config.toml
hidden_size = 128
n_experts = 256
hidden_act = "gelu"
moe_layers = [1, 2, 3, 4, 5, 6, 7]
router_score = "sigmoid"
balance_loss = 0.00203
balance_bias = false
router_noise = 0.1
lr_router = 0.00229
norm = "layernorm"
optimizer = "muon_hyperball"
batch_tokens = 262144
max_seq_len = 256
train_tokens = 701700000
Below are experts of layer 2 (counted from 0) of a mixture-of-experts language model. Rows are named router (the router's row for the expert), down (a neuron's output weights, with its number) and show model dimensions 0-127. Each number is 500 + 40 x the weight over its row's rms, rounded and kept within 0 to 999. Numbers have three digits each.
After each expert's rows: "raises" lists some tokens whose logits its average output raises strongly, later layers aside. This comes from a sample of Wikipedia text that the model never trained on.

# expert 62
router:535539526633501452538495538503521565507507522492460457456566515558508516503484521425520552485545501539533456478512506463453543488486496517533502408576511431488549440492450540503501549445420491518485548479558513500438460485403510493499507512511500580513521454496401496525439506519533463472484431475539480504549493535531480420543490465488498508450444505540496500537593445498519512529478
down0:491493548548542535509507452467463493481547526467418559573516532483602511598575508444471521499457505521489487520457504460480518482443487502475539458535518471501588486519465484447541482551531472557511575453485521554582472452422490483529531405485504509530522516497490425479567497474484510525551477469514517490475508535476509504505390525480502494481458539422418470512535504463541477567469
down1:485513498555520516509475470510520432515478580483520500438545497509504464489517470517494492515520500476593519556420449561509510484539463481391534488501532473516572575584488456480481541474415462507513573495527508506511532536514576503533495550490567464456437445505434515538490548414518526535563496504450509482492489448451445447495489523509519512450439460427501499474508584564502529438481
raises: "aw", "resent", "ec"

# expert 189
router:532529507512528504520514527399573466492457575541516477475457494587517495530501524501517556472472489546517437500449509453455540501554510547502554518521499475499557520453508547525505497475442542462493495540498507486384478497469498500532549546514536476554507505464480496475480469488559500487492459403472515611523473529488505437460446460424515481500448519611517420528532445501537501578437
down0:522432568520483542511526472474525517541466500510420470519490440533531524518510495501456445591523517476497509522476507573500421470482486473539442554480533524402576518515470530507499491538484518497455419490489476536420461574482453526534475575509554550467590482424500481569451543480527411474515484427520524439507551540493508499509562478497507502489473536452507532506460526500556536426462
down1:493489513487486485412475454538509408486464495467605485501532519563542416505533544513542505488409463533442550545544494518563490519531469581430548539500523533451542412533495645457455494487514497444475455512446494515458515496509534450583516460494492451439511529511480518500523527477496572512504522501482508499509443454526548492522488508515516433527575490481464433480502510512492520504508
raises: "ople", "inal", "ative"

# expert 159
router:540534541563506467574507468444541533471463520522459476447538514558503550504552531495553488444486560483491473548538485460455531505534444503537486449573529464496534443481465561556493553466444530436504502483544477500453426411448510442542571537554531530510475517487462539466480468567582463472444477463502489553512468472499530455514470459471486530484477514559545421499574443507545485552466
down0:518476482520576528431520493559485462461453478603524435484501454466483510519468499530501491513532484526566572465476537562489444454498465514533509543513486448482508479460521499456475479479423427535499531511574453467489507460478516524524500471483546547557456420465521534565524544509545487431548501527489522517454488530511554504400454555506509446466482539573503489501488592584501581444531
down1:521510516501455452474498484460520426459514486504495530441618547594482544477502485486512530480451525498531406524499418471592519502498526487459535496484569507493503540469580529445483431530504483477486564500494537510479495487516587529505505527501488474544483471520463571513481406513551607497525476553405513451511476500499501470467452511462467460512525555531583419529493463504476488473486
raises: "ions", "ive", "ives", "ivers"

# expert 239
router:535424545509497483523540465467503565486477486504478512435481568558505547493517527546570476490541543519514459534481468472437570602548485568561519482503468441522524514465479499578506583499481597445526456570496484470464448469445549483491576483524543526544520512456500529415430477529527486521480440425529535483586487468456543448512476479439462477487487545499474499489505469494522513529479
down0:519411376519516470548482455468475478477502457468551469484527416496482452499577494511488509469483560474514536519525479552455510464438459477486534504558551496509555463434473438492499549495463531483614484530496534513502543517571447559501470488505506535552414478500453507525474533545502530477537501539438552494515507453457449557506531455530502470578564510499568463493457442476482564512536
down1:478490537545596521486536571491506413542522542578501541499569502423489560497537542496476475483507505462416484570469441473546487426507589530528453478470469452517529453532537522486510502509494526494505494432446533474501484556567448546514490516492438538499472484501479507456476537447471520472502516493488505483457459463474433433478567569460518545481524484498463517535587569418542520447479
raises: "ague", "outh", "ount"

# expert 226
router:549518513563487481555529504484509511509490514466469513415591549549516495515527490480497537459527516520494462496480516419464538556553520482513507438485556432562557462462500562525512523510493501459483473553521483505389428475452487496524560541498499502546461552475481533447532472565530435525432504394566506544505479441509516476466507446433505554429420540545528447516564507483490481517518
down0:459466489480526460474469515503469442532507506454527424507427509512543523434542557495558544489506576513550520531516396534443441442571504436506430504523506466533563507552471457553485538542502541513535511447547415522469423476498565516435534528436487472447497496530545461501531533522532470505506474528442474528549517472432451499546579495472522487497482544504595463546542516492509520471517
down1:422524445491471452487434556437591514459514529530520491489527491595506544427482557479486429457488493469500520614472445514598479468497516522510509456424509529546491566564468518531473519512485513471518505459470552507421516511457534490485571515539504511494460510441511532556481503518488520468526469502516543534450423531491436466429576524543469538487507465510499531408509548512467509528512
raises: "”", " between", "ople"

# expert 24
router:578424568562514430542491526454494532499439482497514441443556481530508487493528496493478491461496564489559474509512505517464565518577475512514454506513570479503581441485468593499514492545504491484536518481499507490451491451492521484511531515487543533570454555458475497497484507582509462552475491453512505557487465528491530484544490376467499558422441549571507460449517452411548485498470
down0:538471481512463489473449503493568503485524460527547584487472449490459520477496447503571520462519521461437572524499467528497627489499547452404484490490456486523556550480525495436521452529458528508516489574445486442502448515497518511570526490462512569565455484484502575495502433505507535468545511511515446484432505425520567434498421496453540469505524545468527510520563453552481513527543
down1:453447533529474447486518490462487470463476480517485407471554575507471459507550460502481547498464556494613449439491559501530541527455579510535449514529502446488553505541500467443506477549461445547515442478507454513469465462452575511455424456509515468494504550550532499529612497522461481502535488508485414530496528515506449446546599456496525504467481512535498532462510536559546538500495
raises: "ery", "ers", "et"

# expert 31
router:540532541558504463576505471440540530470465527526460477451542516554501556510548533500558493441491550489499466546537485455448536505529437510537491460574528459494541437479460553557495550472442528436502500480544476489450432410445509442538574537559531521514480521482459547466477471568575466483444475460502490558507466475503536459513468461478494533494478509562547424497572450500543486553465
down0:540524438489544484426483448453482593569537509508448493449476534518567534503488520525575506470550500527457535515529481506500462487521414443437511468519547479499487540513531498476499517440499526492491499430468479539564517444482529551466512477434481461557471535467524510512521551485440531487441513459576523482487505446438548440496476538547422530450485397429483548531587480535483541462485
down1:548510454569486585524486524583439490526490493513545506533426525457482516392496521454480484491523498545498524508510574491479521432573491543522530521480482530480484481481531558485520442491444539533441496545464495570494534568509508511545467544475544521433456451446500419515526447488477464541540608513436499527447497492466480495484520471484496516542436424519468520408463505489571527541528
raises: "otes", "ks", "ces"